python train.py --experts_per_token=2 --d_expert=128 --d_shared_expert=256 --balance_loss=0.0058 --balance_bias=false --router_logit_norm=1.0 --init_std_router=0.0083 --lr_router=0.00133 --norm_eps=1e-06 --beta1=0.95 --max_seq_len=2048 --max_steps=8359
Below are experts of layer 9 (counted from 0) of a mixture-of-experts language model. Rows are named router (the router's row for the expert) and show model dimensions 0-191. Each number is 50 + 15 x the weight over its row's rms, rounded and kept within 0 to 99.
After each expert's rows: "mostly gets" lists some tokens that are sent to it at least half of the time. This comes from a sample of Wikipedia text that the model never trained on.

# expert 20
router:44 46 22 46 71 30 80 45 54 54 18 62 31 51 59 32 50 45 39 49 56 51 23 62 47 48 47 27 42 29 70 54 73 46 62 68 54 56 58 39 19 71 50 53 67 83 46 28 37 37 40 40 46 38 44 30 66 53 52 31 34 58 51 64 42 75 59 72 63 60 12 70 30 59 29 38 68 59 39 42 56 46 79 29 41 39 54 65 47 61 39 76 42 79 46 44 33 63 51 49 52 49 46 48 55 59 84 19 48 57 32 62 65 56 61 51 58 58 32 26 44 55 88 57 57 70 52 51 32 41 24 33 42 27 60 31 81 57 35 67 34 30 37 56 54 68 36 47 52 65 74 44 38 26 39 44 42 62 61 71 50 53 59 76 56 50 73 50 59 42 36 32 29 64 41 45 60 59 61 77 52 40 50 33 34 44 66 39 35 63 30 31
mostly gets: " children", " troops", " teams", " forces", " woman", " students"

# expert 29
router:43 12 28 16 74 60 52 41 49 73 00 56 64 39 68 38 59 59 62 40 71 46 66 67 51 64 59 51 40 48 86 26 37 46 27 47 52 45 60 65 29 67 58 85 71 34 59 33 64 34 18 60 41 46 42 45 49 37 60 56 41 45 41 51 57 43 62 85 40 49 93 62 50 54 36 72 36 71 49 47 66 46 57 57 30 45 29 65 22 23 44 71 46 44 39 59 31 43 67 56 82 47 47 48 72 49 14 71 43 30 33 48 42 60 56 35 54 38 57 36 29 48 47 50 28 57 69 65 36 21 37 64 68 44 67 49 47 53 39 52 43 35 59 48 61 79 51 62 72 44 29 53 50 61 61 56 66 59 45 56 60 59 48 64 57 30 43 60 67 41 46 32 47 65 68 49 39 58 68 46 53 62 52 73 30 52 48 57 42 41 51 55
mostly gets: " that the", "ing the", " his", "ed the", " its", " with the"

# expert 18
router:66 34 70 75 21 54 32 50 26 40 60 43 46 63 76 62 29 67 42 57 56 38 55 43 23 41 76 36 47 39 63 43 81 60 47 60 65 84 37 65 77 61 63 45 39 46 61 39 41 55 47 30 41 47 54 64 39 40 51 36 36 40 48 23 46 48 47 52 43 15 67 66 66 54 37 58 48 52 70 55 64 39 58 41 75 42 54 40 35 83 84 35 58 74 39 41 58 48 31 27 49 53 42 49 59 39 34 44 84 18 67 48 59 20 54 59 61 25 53 45 59 50 48 64 60 32 47 41 41 46 53 54 17 64 31 76 25 47 53 75 67 30 57 79 75 42 27 47 37 58 55 67 37 26 50 59 60 38 61 57 26 48 62 57 38 49 56 65 66 53 24 67 56 55 68 34 41 51 06 51 59 46 34 34 45 57 43 50 47 29 35 52
mostly gets: "iper", "idae", "- Kingdom: Animalia", "idae.", "Species of", "- Family"

# expert 10
router:53 48 61 52 76 37 30 41 93 23 64 47 71 43 42 49 47 51 59 49 28 51 37 43 46 61 87 55 45 67 65 53 71 60 44 64 56 31 40 69 87 40 43 25 49 33 36 39 31 42 99 75 61 62 78 59 55 70 36 45 74 38 50 50 54 54 45 78 11 54 59 38 38 53 27 39 34 44 47 55 47 61 65 72 54 74 49 43 41 16 38 32 63 42 40 42 55 66 64 76 58 37 28 56 34 49 19 53 57 39 45 52 48 55 05 75 70 35 46 43 79 42 39 59 41 67 26 71 45 45 42 60 56 74 34 22 32 48 37 40 63 43 62 33 49 37 61 50 50 54 34 54 27 40 40 56 38 39 44 27 48 46 62 51 36 61 27 59 48 37 63 40 70 53 46 41 42 55 46 48 58 52 59 43 49 37 49 66 36 47 44 60
mostly gets: "- John", " Jan", " David", " Marc", "eith", " Jean"

# expert 26
router:60 72 69 66 15 33 46 55 57 88 57 39 54 71 72 43 38 63 58 64 12 12 60 65 70 47 40 67 58 18 47 31 48 67 57 63 61 43 54 30 58 53 43 28 47 53 37 61 26 47 52 56 61 59 36 51 35 79 60 46 61 65 53 58 59 52 21 76 57 56 62 29 69 62 69 31 48 58 54 55 42 55 55 37 29 42 57 31 60 73 62 74 32 33 46 78 38 42 56 76 28 35 23 46 22 57 57 46 68 60 57 17 47 34 48 66 53 54 48 49 39 59 43 30 65 53 42 46 60 70 58 48 45 53 41 53 73 40 42 68 43 29 59 53 31 52 69 63 57 60 43 34 58 57 72 54 55 68 52 62 58 67 75 54 35 39 38 51 40 26 38 20 15 57 38 42 42 46 33 77 45 33 50 43 66 50 57 38 26 15 39 46
mostly gets: "- H", "i K", " in T", " | N", " of H", "- K"

# expert 25
router:80 67 58 44 43 52 54 32 52 36 51 19 02 55 38 61 47 41 59 49 68 49 59 39 51 45 52 63 83 35 32 35 47 73 54 60 39 54 40 37 24 58 60 65 45 65 45 71 69 65 90 36 63 62 68 51 35 55 71 60 53 68 47 56 60 43 48 28 64 57 69 42 39 20 79 67 56 32 61 53 29 70 38 59 69 60 35 63 46 63 53 64 40 33 52 45 51 63 41 50 48 50 83 54 27 55 00 52 74 50 76 30 30 49 47 48 31 58 43 20 61 67 53 55 62 27 45 31 63 43 54 40 12 57 45 58 55 45 47 48 54 28 53 42 46 48 27 50 36 49 53 54 63 48 68 57 57 42 61 57 32 31 47 12 56 51 51 32 47 60 46 65 29 36 48 46 57 44 55 47 29 23 58 67 48 70 71 41 39 42 59 79
mostly gets: "\" (", "a (", "s (", ") (", "i (", " (born "

# expert 24
router:44 34 66 60 55 57 35 63 44 82 61 48 35 70 44 63 52 55 62 49 84 43 77 43 26 35 55 60 76 73 44 63 36 31 43 54 63 45 30 76 48 45 32 26 71 37 49 55 33 41 58 49 59 43 60 53 41 56 56 42 74 52 70 58 18 48 36 60 04 37 41 40 50 67 47 33 35 49 65 48 49 59 44 50 41 35 58 50 34 43 66 79 59 55 43 41 54 45 45 38 33 61 77 61 23 60 41 37 52 62 66 52 48 36 59 52 43 77 44 65 63 77 60 56 23 45 10 32 28 50 48 24 59 30 56 31 48 59 47 39 51 42 45 86 75 77 73 44 40 22 65 52 63 70 38 51 47 35 56 38 53 52 35 30 49 69 37 26 38 45 28 41 49 51 55 86 65 46 48 58 37 40 24 65 66 35 45 54 22 72 62 41
mostly gets: " b", " re", " dis", " the b", " ab", " cl"

# expert 6
router:04 55 60 55 16 69 38 92 52 57 69 48 51 42 43 36 64 58 45 61 49 64 39 51 74 79 33 34 44 48 52 58 63 38 31 58 61 50 51 42 48 70 22 43 48 38 70 45 48 30 42 75 61 53 28 41 54 16 36 43 58 36 68 59 46 66 30 42 66 57 64 39 25 31 35 67 40 41 28 63 66 49 66 59 29 55 59 41 63 63 57 57 68 66 27 33 65 53 38 45 47 59 60 63 39 50 37 40 51 51 29 76 38 64 45 60 53 69 59 49 45 44 67 24 31 52 54 71 96 34 34 70 32 44 39 73 64 72 49 60 44 70 46 56 29 31 46 39 47 24 60 55 67 53 45 44 52 48 21 73 41 45 34 50 56 18 61 60 56 42 41 45 46 28 61 44 57 62 58 49 46 64 87 36 33 70 38 32 79 55 56 50
mostly gets: " | MF", "1", "- Genus", "|  |", " de la", "- Born:"

# expert 9
router:38 75 77 66 39 18 46 53 46 76 62 43 52 35 53 26 34 57 46 63 40 46 53 56 71 32 56 22 71 66 66 50 49 58 46 70 59 32 69 58 73 81 58 38 48 51 44 48 47 69 42 50 65 59 56 42 24 56 43 69 65 49 53 47 48 64 67 50 46 58 37 41 51 79 26 80 42 47 93 56 66 40 64 68 44 47 28 32 54 46 64 34 36 62 53 44 24 36 56 36 40 48 44 54 24 52 62 33 34 33 60 38 47 28 33 68 70 30 69 36 47 37 23 62 44 31 49 34 59 48 45 60 48 33 51 67 37 59 48 44 39 66 31 56 46 30 11 24 53 53 32 46 38 39 25 64 70 43 60 54 52 55 35 98 42 72 47 65 48 75 50 58 75 46 36 71 59 43 34 49 82 71 41 49 46 42 42 29 37 31 45 63
mostly gets: "ö", " Bur", "ü", " Bro", "ā", " Er"

# expert 31
router:71 64 35 48 74 74 50 40 32 35 47 68 62 39 61 44 93 58 44 70 28 63 26 41 57 31 26 68 58 65 37 53 45 33 42 39 61 46 50 42 28 71 36 32 32 71 28 52 48 40 62 71 29 39 43 38 78 46 59 48 58 52 40 56 50 54 42 30 65 46 05 47 52 58 52 43 32 50 35 48 41 27 32 71 55 34 48 84 56 45 68 30 68 75 83 63 29 46 46 58 82 55 37 30 20 35 62 52 54 48 56 72 73 44 57 26 46 46 62 53 55 17 37 29 54 53 62 34 54 58 43 57 62 56 48 55 26 36 61 42 65 83 46 45 67 30 60 39 52 40 58 39 56 79 69 33 54 45 40 44 49 77 56 49 49 60 51 48 46 34 50 35 59 41 58 42 54 81 38 60 54 58 68 39 71 69 30 73 71 61 56 34
mostly gets: "andidate | Votes |", "Personal information", "Scientific classification", "|---|---|---|---|---|---|", "Personal details", "|---|---|---|---|---|"

# expert 19
router:46 25 48 32 56 62 62 44 54 38 54 59 60 70 68 40 53 27 44 75 41 58 35 39 36 63 31 58 69 47 48 62 54 24 52 55 42 50 55 32 32 59 41 60 43 93 46 40 54 59 44 53 66 53 68 51 84 44 17 47 57 84 19 53 66 78 55 46 34 57 14 60 41 32 55 31 68 60 66 36 47 54 39 43 71 51 48 61 13 44 36 58 43 51 65 47 40 53 28 58 34 79 36 57 37 56 70 14 48 45 48 79 29 52 40 50 77 45 58 32 41 45 70 53 43 57 50 77 58 44 37 53 34 73 37 44 43 78 68 51 60 37 48 18 20 91 65 54 33 58 52 36 45 75 43 56 20 41 42 28 53 51 50 52 28 42 58 70 54 50 45 30 50 49 77 29 44 51 56 53 41 32 62 45 48 54 55 50 27 67 36 40
mostly gets: " had", ", which", " who", " has", " would", ", who"

# expert 27
router:36 61 68 55 55 26 38 65 50 62 62 69 78 42 33 47 72 39 75 51 68 37 17 53 37 38 56 22 56 65 50 55 52 77 36 57 49 60 57 46 72 46 83 26 53 45 30 29 20 25 53 59 63 47 48 88 49 52 18 31 39 46 59 52 51 55 44 50 36 48 45 58 62 63 52 38 24 40 57 47 61 77 55 56 28 47 39 58 39 17 25 32 56 74 53 42 52 45 73 52 66 31 48 38 58 65 54 47 58 79 47 42 47 69 28 61 38 55 64 58 38 33 34 40 40 54 72 41 33 60 31 23 39 59 63 31 31 63 70 31 81 48 62 48 50 33 43 70 65 52 43 58 52 23 41 64 35 58 52 62 51 68 68 59 69 69 45 71 33 27 73 44 62 50 47 37 74 59 78 62 80 33 53 36 60 37 55 25 62 41 44 54
mostly gets: " Big", " High", " Blue", " Nick", " Pen", " Mike"

# expert 28
router:63 57 18 30 78 39 95 45 46 11 19 74 44 55 34 38 45 55 61 58 22 54 30 59 61 42 55 34 24 49 42 64 84 48 65 34 57 75 49 44 23 49 41 68 60 75 66 59 27 72 81 39 33 52 48 58 58 38 50 50 54 46 57 53 43 46 69 62 45 58 41 25 40 22 57 28 59 50 46 33 53 46 39 58 40 31 67 30 53 53 38 59 62 55 71 48 44 67 45 54 44 55 67 54 51 54 75 56 48 73 69 50 42 47 68 62 61 21 20 32 26 43 62 74 55 60 23 50 54 32 54 42 49 20 49 63 40 66 67 81 55 77 74 35 47 23 12 56 45 40 64 40 50 42 46 27 18 53 45 35 50 33 62 48 41 49 38 60 56 59 57 59 52 52 49 62 48 41 74 66 50 61 44 27 45 46 37 43 64 57 44 50
mostly gets: "942", "940", "941", "'s death", " April", " century"

# expert 12
router:49 55 11 28 61 78 67 83 54 50 33 35 28 45 47 69 51 53 39 23 61 68 48 54 55 38 42 20 33 54 33 48 47 65 32 58 61 54 57 52 64 38 41 60 49 78 42 54 44 64 83 53 46 49 54 64 18 61 63 41 58 63 22 47 54 57 51 32 62 69 67 63 48 68 65 41 32 53 60 33 66 59 42 78 48 70 57 74 53 48 43 46 34 25 30 44 59 63 26 69 56 54 59 37 67 53 42 67 46 41 57 45 41 42 46 39 20 76 40 62 86 54 56 48 26 72 37 32 41 61 50 43 34 56 59 21 49 33 69 29 49 54 57 46 38 36 56 62 57 50 24 38 64 41 80 23 24 47 23 61 48 26 38 27 43 49 52 49 36 48 77 69 36 44 44 77 67 48 63 42 63 82 48 42 54 74 19 54 46 33 50 46
mostly gets: "\n", "\n\n", " ===", "s==", " ==", "s==="

# expert 16
router:49 45 31 26 52 59 59 42 44 51 51 58 78 61 40 39 53 56 27 40 45 34 48 30 35 50 50 62 83 57 64 55 29 28 56 46 43 42 39 69 52 34 40 82 42 53 69 74 49 54 27 24 49 51 36 44 67 37 54 64 43 52 40 48 44 46 53 32 54 55 50 23 28 30 31 43 66 72 59 55 29 53 45 40 59 53 55 34 61 43 42 54 53 60 57 68 36 64 64 47 56 58 50 75 57 34 18 35 40 33 36 81 47 85 49 54 85 14 70 39 53 30 45 40 59 50 74 45 88 43 33 40 61 51 49 75 62 67 63 87 63 50 63 26 51 62 70 53 30 68 37 78 59 69 41 66 43 51 56 31 64 41 55 47 54 46 36 50 58 80 39 61 57 50 65 27 31 63 66 65 40 58 46 55 12 24 68 63 34 35 30 31
mostly gets: " and", ", and", "s,", " or", "s and", " to"

# expert 17
router:50 61 47 59 64 58 53 57 64 37 68 60 56 22 47 51 31 24 43 30 49 47 52 49 23 60 55 54 32 66 45 58 35 41 59 57 58 47 59 62 59 69 46 22 67 51 52 48 31 25 39 52 24 68 62 34 41 21 50 54 21 70 44 59 83 13 66 66 45 77 68 44 41 66 20 84 64 47 44 59 53 28 51 43 51 45 55 52 46 33 23 24 31 57 32 29 62 27 52 45 43 45 41 23 76 50 52 51 47 38 60 47 26 48 32 70 56 50 52 65 27 37 63 50 56 49 72 36 44 56 50 47 73 54 47 74 72 56 45 51 39 65 53 75 48 30 33 57 25 48 59 49 51 55 46 56 53 56 55 53 57 63 80 53 54 60 44 54 43 57 45 39 25 70 56 45 89 77 73 54 80 38 50 46 34 32 26 28 89 70 55 73
mostly gets: " \"The", " | \"The", ", The", "| The", " of The", " Love"

# expert 1
router:31 39 56 54 33 27 14 74 69 37 61 64 33 64 56 48 55 51 42 28 80 47 49 55 34 49 26 60 11 39 48 53 38 70 56 58 21 24 37 30 24 40 59 33 57 29 36 54 50 71 47 77 41 56 44 60 50 73 73 54 39 48 79 47 44 56 47 41 46 49 23 42 57 37 65 34 49 32 49 63 64 39 63 51 33 44 59 39 36 48 30 40 36 63 53 77 55 52 53 71 76 45 57 34 87 39 83 50 39 68 57 56 57 38 64 67 43 49 59 69 50 50 39 23 69 53 63 53 48 47 55 31 34 35 39 60 51 66 58 55 64 54 59 46 77 20 27 66 31 54 84 78 26 50 25 69 73 42 50 43 58 55 73 54 59 37 49 61 54 36 66 65 48 47 49 66 45 59 66 32 62 32 35 51 59 42 34 36 81 37 62 31
mostly gets: " Mount", " No.", " Avenue", " University of", " Street", " St."

# expert 7
router:54 74 68 65 51 38 59 40 50 33 73 42 43 43 55 59 65 39 31 71 43 66 30 46 69 47 46 23 39 37 56 43 47 43 75 33 56 33 58 42 73 31 80 64 44 79 48 50 91 77 43 33 44 32 55 30 59 68 30 47 58 48 30 69 33 56 41 67 52 47 38 62 27 80 74 75 45 40 29 20 60 74 63 46 51 61 43 28 64 66 54 34 74 19 48 44 59 44 46 40 41 44 27 58 53 46 70 76 61 66 38 24 55 40 55 30 35 22 36 70 29 58 50 76 59 52 47 59 27 80 61 62 52 49 44 51 35 33 47 63 46 55 49 47 27 51 55 43 59 60 39 37 64 26 48 41 51 57 78 54 66 30 42 45 55 27 60 35 28 69 61 63 70 33 28 57 30 36 40 52 68 37 41 50 52 45 64 74 48 59 77 38
mostly gets: " played", " began", " used", " started", " taken", " appear"

# expert 2
router:64 75 58 42 57 81 55 21 54 37 69 51 56 55 41 65 52 46 25 64 48 35 62 64 62 52 54 74 50 67 50 66 68 64 67 43 47 51 50 23 50 30 50 25 50 27 76 73 41 56 37 48 77 72 40 41 41 57 44 37 33 41 60 27 30 81 19 31 61 51 24 41 55 47 36 56 50 28 55 58 65 68 65 43 69 46 36 35 42 78 49 56 49 60 61 40 52 32 23 42 36 53 56 40 53 59 57 45 44 62 25 38 42 59 50 44 45 49 12 58 66 47 54 38 73 61 56 31 32 64 64 72 42 80 53 58 35 47 47 40 50 38 40 39 44 53 53 55 59 43 61 48 52 63 46 51 86 37 45 54 32 72 30 67 71 70 52 32 55 45 13 71 51 37 76 26 25 52 57 38 51 35 17 39 40 61 79 30 86 65 38 38
mostly gets: " (A", " (I", " (F", " (K", " (J", " (in"

# expert 8
router:57 33 48 65 13 42 45 18 47 28 64 62 52 42 65 34 63 28 18 74 28 88 64 47 72 45 54 59 33 75 42 49 52 58 27 41 39 36 66 55 78 32 60 84 38 48 56 69 82 58 46 41 48 66 47 42 75 53 29 55 55 54 40 53 40 65 17 46 14 47 54 55 65 49 53 81 53 50 38 37 38 60 48 37 70 68 45 65 56 53 42 29 72 14 63 44 71 55 61 29 39 56 45 56 46 52 67 73 42 58 52 52 45 50 01 38 69 55 34 38 40 54 36 52 56 59 44 51 48 57 61 82 48 59 55 42 35 51 46 51 63 52 35 46 48 63 61 31 40 52 46 41 66 46 51 53 30 34 42 25 45 62 63 61 42 50 83 35 39 38 80 38 50 52 46 61 33 41 47 68 38 36 43 42 79 26 58 75 34 60 68 52
mostly gets: " would", " wrote", " took", " how", " worked", " could"

# expert 23
router:35 67 67 66 25 24 33 56 50 63 42 69 44 46 56 54 35 26 79 43 50 44 43 31 54 48 26 57 65 40 33 55 21 40 55 52 31 65 52 80 25 29 48 54 39 17 25 54 79 49 51 38 55 41 41 61 40 50 58 81 59 72 50 58 60 42 62 52 67 58 76 72 51 24 54 42 73 45 38 61 47 40 30 20 42 49 52 54 62 70 46 50 37 19 61 64 57 49 66 71 75 64 74 59 36 79 42 59 51 28 52 13 56 37 36 53 11 58 58 39 38 29 47 48 65 28 36 44 63 46 63 56 58 45 59 53 82 58 72 50 43 20 63 65 51 46 39 56 31 63 44 65 42 57 58 79 64 49 69 38 38 49 24 36 47 47 75 58 36 69 41 34 47 51 50 32 65 27 32 38 43 53 62 41 63 48 70 32 44 49 55 72
mostly gets: " in ", " In ", "In ", " of ", " in the ", " of the "

# expert 3
router:47 56 70 48 47 64 46 40 51 51 68 27 66 70 49 73 45 36 54 38 61 35 47 38 31 75 65 56 83 21 66 70 50 29 88 48 47 36 54 30 47 39 60 60 26 61 34 53 56 63 29 71 69 50 59 26 69 50 47 21 53 37 50 45 42 43 47 41 76 31 48 48 42 69 28 63 47 64 75 51 49 50 68 34 31 44 38 19 66 69 34 65 71 73 59 44 52 48 37 54 45 21 25 63 63 45 25 55 54 57 39 26 54 68 80 43 17 45 54 70 46 41 65 56 38 38 70 55 52 56 35 69 53 55 41 52 42 45 58 50 72 45 44 58 47 59 65 26 52 66 34 52 64 48 67 55 32 42 64 72 61 48 07 59 30 30 28 40 48 77 62 74 72 50 37 33 51 18 62 62 52 54 59 53 30 32 75 52 68 53 47 37
mostly gets: " was", " is", " are", " were", " to be", " as"

# expert 22
router:56 59 76 74 22 31 63 37 80 69 60 33 37 59 30 61 35 43 87 35 48 84 76 39 72 37 42 60 56 44 59 55 36 56 33 74 64 30 47 42 32 69 33 84 41 38 36 57 39 51 45 41 53 57 30 54 59 77 65 92 50 58 53 59 41 49 55 45 74 58 60 23 36 35 58 31 56 50 24 54 18 45 37 60 70 57 19 45 66 51 26 58 30 26 34 53 57 56 35 54 33 52 43 37 40 43 42 58 62 61 44 64 32 56 62 55 50 36 61 33 49 36 49 35 69 35 60 39 61 61 83 52 64 50 59 59 48 57 35 43 49 50 39 47 37 35 79 53 40 60 43 53 67 43 79 54 74 38 55 40 42 57 58 55 60 49 62 67 34 43 68 59 55 74 38 43 55 50 45 19 56 49 52 50 69 25 26 43 08 65 34 36
mostly gets: " on ", " (born ", "On ", " (aged ", " until ", " | \""

# expert 21
router:54 54 58 84 65 29 36 87 55 59 66 56 73 49 55 75 53 56 54 78 45 45 66 81 54 49 39 27 52 68 22 68 73 52 60 51 73 63 36 52 48 37 33 53 46 18 45 54 36 37 42 64 43 52 47 50 43 46 41 42 55 65 34 31 56 29 28 60 41 66 37 47 66 56 43 44 48 55 27 48 66 52 68 51 45 48 37 71 55 53 52 42 34 63 62 74 52 62 49 18 39 61 81 55 35 63 67 47 54 64 53 55 76 07 81 37 49 62 60 40 67 57 51 65 56 44 47 38 49 48 58 64 43 09 28 35 97 46 51 50 21 27 45 60 49 21 31 30 81 54 44 74 51 52 60 49 45 36 40 65 35 56 59 51 40 45 43 58 51 38 27 47 47 14 37 68 83 32 41 42 50 59 38 67 65 46 52 42 43 43 40 44
mostly gets: " ag", " tick", " rout", "| Turnout", " loss", " min"

# expert 5
router:40 63 53 48 21 38 72 56 45 36 61 59 54 47 50 59 73 73 62 62 51 49 57 67 30 47 29 53 40 34 39 43 39 52 55 26 57 72 72 46 50 30 45 68 32 43 71 48 35 59 47 49 12 57 39 74 48 49 36 54 33 08 71 34 67 09 56 47 50 46 44 50 30 50 69 28 47 55 21 76 47 57 46 48 47 38 55 31 91 46 58 31 32 62 51 54 39 06 55 57 52 71 73 62 39 42 48 68 58 71 45 50 72 58 60 46 38 36 41 55 23 43 17 44 62 54 56 48 41 77 76 45 49 55 57 74 47 44 71 52 61 65 50 44 48 28 30 62 46 43 62 48 35 55 52 33 64 43 34 32 37 63 53 62 47 29 46 43 93 66 52 48 44 45 39 83 48 42 56 47 83 45 40 39 68 43 36 49 71 55 75 71
mostly gets: " during", "s in", "ed in", "ing in", " within", "es in"

# expert 15
router:33 69 49 68 07 34 49 84 41 60 52 21 69 33 49 18 44 60 50 60 50 30 55 82 32 55 40 48 35 56 50 45 43 46 70 55 28 62 58 63 56 64 73 70 58 13 69 45 62 71 29 49 59 24 15 49 52 33 61 65 49 50 58 52 48 45 64 56 51 51 53 66 68 46 87 42 26 58 37 58 59 36 61 54 37 53 63 55 50 53 61 50 24 59 52 45 43 56 74 19 42 49 57 44 61 48 47 50 32 29 46 64 58 35 63 58 40 79 60 62 41 50 50 56 68 58 37 67 23 68 51 77 87 26 47 53 53 22 49 36 38 64 44 54 85 45 34 55 46 32 45 50 28 69 25 49 71 57 82 63 43 53 39 69 51 69 70 42 66 48 73 42 40 44 40 24 50 40 57 32 50 43 48 57 45 65 44 32 74 49 32 36
mostly gets: " third", " new", " major", " same", " a new", " highest"

# expert 14
router:49 53 43 68 35 89 46 52 38 70 67 43 33 45 29 72 44 43 45 31 63 46 75 33 50 21 52 57 57 50 40 67 54 37 57 33 50 44 45 57 27 34 21 32 46 31 47 33 60 23 58 26 48 47 55 45 43 49 49 62 55 63 46 52 43 30 52 49 60 35 79 45 65 63 55 61 69 47 75 47 35 27 44 28 60 42 71 56 74 50 57 95 64 46 38 45 79 52 59 67 21 53 70 64 44 85 29 41 42 63 61 38 63 48 67 46 59 72 34 68 57 69 46 31 53 37 45 50 39 70 66 32 78 43 70 48 57 44 61 37 41 48 43 55 68 60 69 31 38 44 78 38 60 57 29 64 52 72 34 57 63 50 34 41 43 66 40 36 37 50 28 72 33 50 52 80 53 33 28 57 06 52 24 74 45 61 39 47 38 70 63 64
mostly gets: " f", " St", " w", " | C", "- L", " W"

# expert 0
router:28 41 74 75 31 70 33 40 43 62 43 50 47 57 25 59 69 55 51 56 49 73 44 64 64 26 40 64 53 98 36 48 49 64 59 26 50 50 40 54 49 41 48 45 49 43 30 65 71 44 42 37 75 41 46 44 60 21 54 51 79 46 54 48 56 41 59 30 64 33 36 31 64 50 39 59 41 78 23 38 49 48 32 79 53 64 57 67 42 53 78 38 34 69 67 39 59 44 74 59 61 50 23 38 44 55 27 42 41 47 38 57 47 72 45 49 49 72 63 64 50 67 34 61 38 72 62 64 24 33 58 74 44 51 48 74 73 38 51 25 43 72 32 58 78 40 64 54 51 38 73 36 41 68 47 51 68 66 18 40 55 44 56 68 60 60 38 56 55 23 45 32 53 29 51 21 57 39 83 27 11 69 45 37 56 66 61 44 51 53 43 41
mostly gets: "| Party", "andidate | Votes |", "| No.", " $\\", " \\", " | Notes |"

# expert 30
router:15 48 47 53 37 72 66 66 53 43 70 14 54 49 36 61 43 83 41 20 40 41 31 33 68 57 52 72 16 41 29 47 36 62 48 56 48 67 51 92 68 25 44 62 43 17 42 61 38 43 54 67 41 48 34 54 48 29 59 35 61 40 85 34 58 27 38 32 53 45 38 59 42 37 46 42 60 62 56 56 69 27 49 53 55 59 61 29 47 58 51 52 55 21 42 41 53 66 45 56 64 28 45 72 62 36 77 57 44 59 61 28 44 56 55 57 46 35 72 68 62 62 26 32 58 64 45 45 48 36 26 38 51 22 44 39 40 57 62 51 37 88 68 62 45 78 40 63 69 51 69 67 40 63 55 31 49 55 60 54 41 33 39 27 70 50 39 48 29 63 69 38 67 54 48 45 44 57 82 18 31 45 69 53 47 42 49 73 71 50 62 63
mostly gets: "\".", "s.", "es.", "ing.", "ed.", "er."

# expert 13
router:74 69 25 37 51 50 61 61 41 74 50 44 63 35 57 34 36 43 48 48 46 11 32 27 32 56 62 69 50 53 54 47 44 27 58 60 52 53 54 37 51 49 35 50 50 56 52 27 59 38 56 57 38 43 36 70 78 57 72 45 50 29 48 42 33 29 35 20 59 32 39 52 61 65 76 48 62 46 49 76 44 43 54 47 45 39 74 49 65 48 43 54 46 66 84 54 49 60 45 28 89 52 60 36 42 29 54 56 49 65 43 64 84 42 58 38 50 45 46 48 99 35 61 43 34 44 72 29 67 45 33 22 62 49 52 35 48 40 50 26 46 47 31 49 55 27 56 42 69 48 53 45 46 46 42 38 66 55 76 60 78 44 64 56 49 59 70 38 53 64 71 54 71 53 45 35 24 72 25 42 20 57 45 28 64 58 58 67 97 52 35 41
mostly gets: "Personal information", "°W", "°E", " =", " politician", "==See also=="

# expert 4
router:48 56 42 37 72 61 57 50 36 49 51 68 48 48 59 45 64 76 47 55 40 50 70 48 70 87 38 47 68 21 33 65 53 65 35 25 40 63 36 45 39 68 71 59 61 59 59 62 76 57 63 52 61 59 76 46 25 57 55 41 53 22 71 55 63 87 59 40 35 42 44 72 77 32 59 32 30 15 44 58 45 47 36 64 50 73 47 36 60 61 63 52 66 64 44 34 38 42 32 47 20 48 47 32 73 30 47 22 41 41 40 61 53 57 50 37 55 84 52 68 32 75 29 50 61 25 25 86 69 59 70 47 59 63 41 35 41 52 33 41 38 65 32 52 30 52 35 66 61 48 57 44 38 18 43 28 47 43 60 49 38 62 49 57 52 58 42 49 59 49 77 61 37 30 42 48 43 27 40 41 52 57 80 59 37 77 27 36 77 38 61 41
mostly gets: "0", "48", "45", "37", "39", "53"

# expert 11
router:52 27 69 45 57 43 17 29 37 36 44 60 57 73 52 48 21 61 40 39 49 58 54 60 58 42 47 64 57 53 30 28 36 54 64 54 33 51 27 33 68 59 50 43 32 49 79 67 37 57 63 55 58 58 53 42 25 66 47 32 26 50 77 68 36 27 72 29 61 39 64 70 75 27 62 54 53 40 67 71 57 62 25 43 50 43 68 42 38 36 63 44 27 32 26 53 72 61 74 33 61 74 31 43 73 40 46 70 48 40 64 42 46 69 57 31 33 41 72 54 78 64 74 59 66 58 39 26 69 43 51 38 56 46 44 69 38 44 36 41 41 64 33 48 52 60 59 59 62 68 65 33 55 28 38 35 57 51 46 45 38 42 07 32 36 68 64 57 49 32 33 34 65 70 34 64 62 49 25 65 67 52 55 62 68 70 77 40 86 42 57 44
mostly gets: " JP", " ·", "α", " \\", "\\", "ι"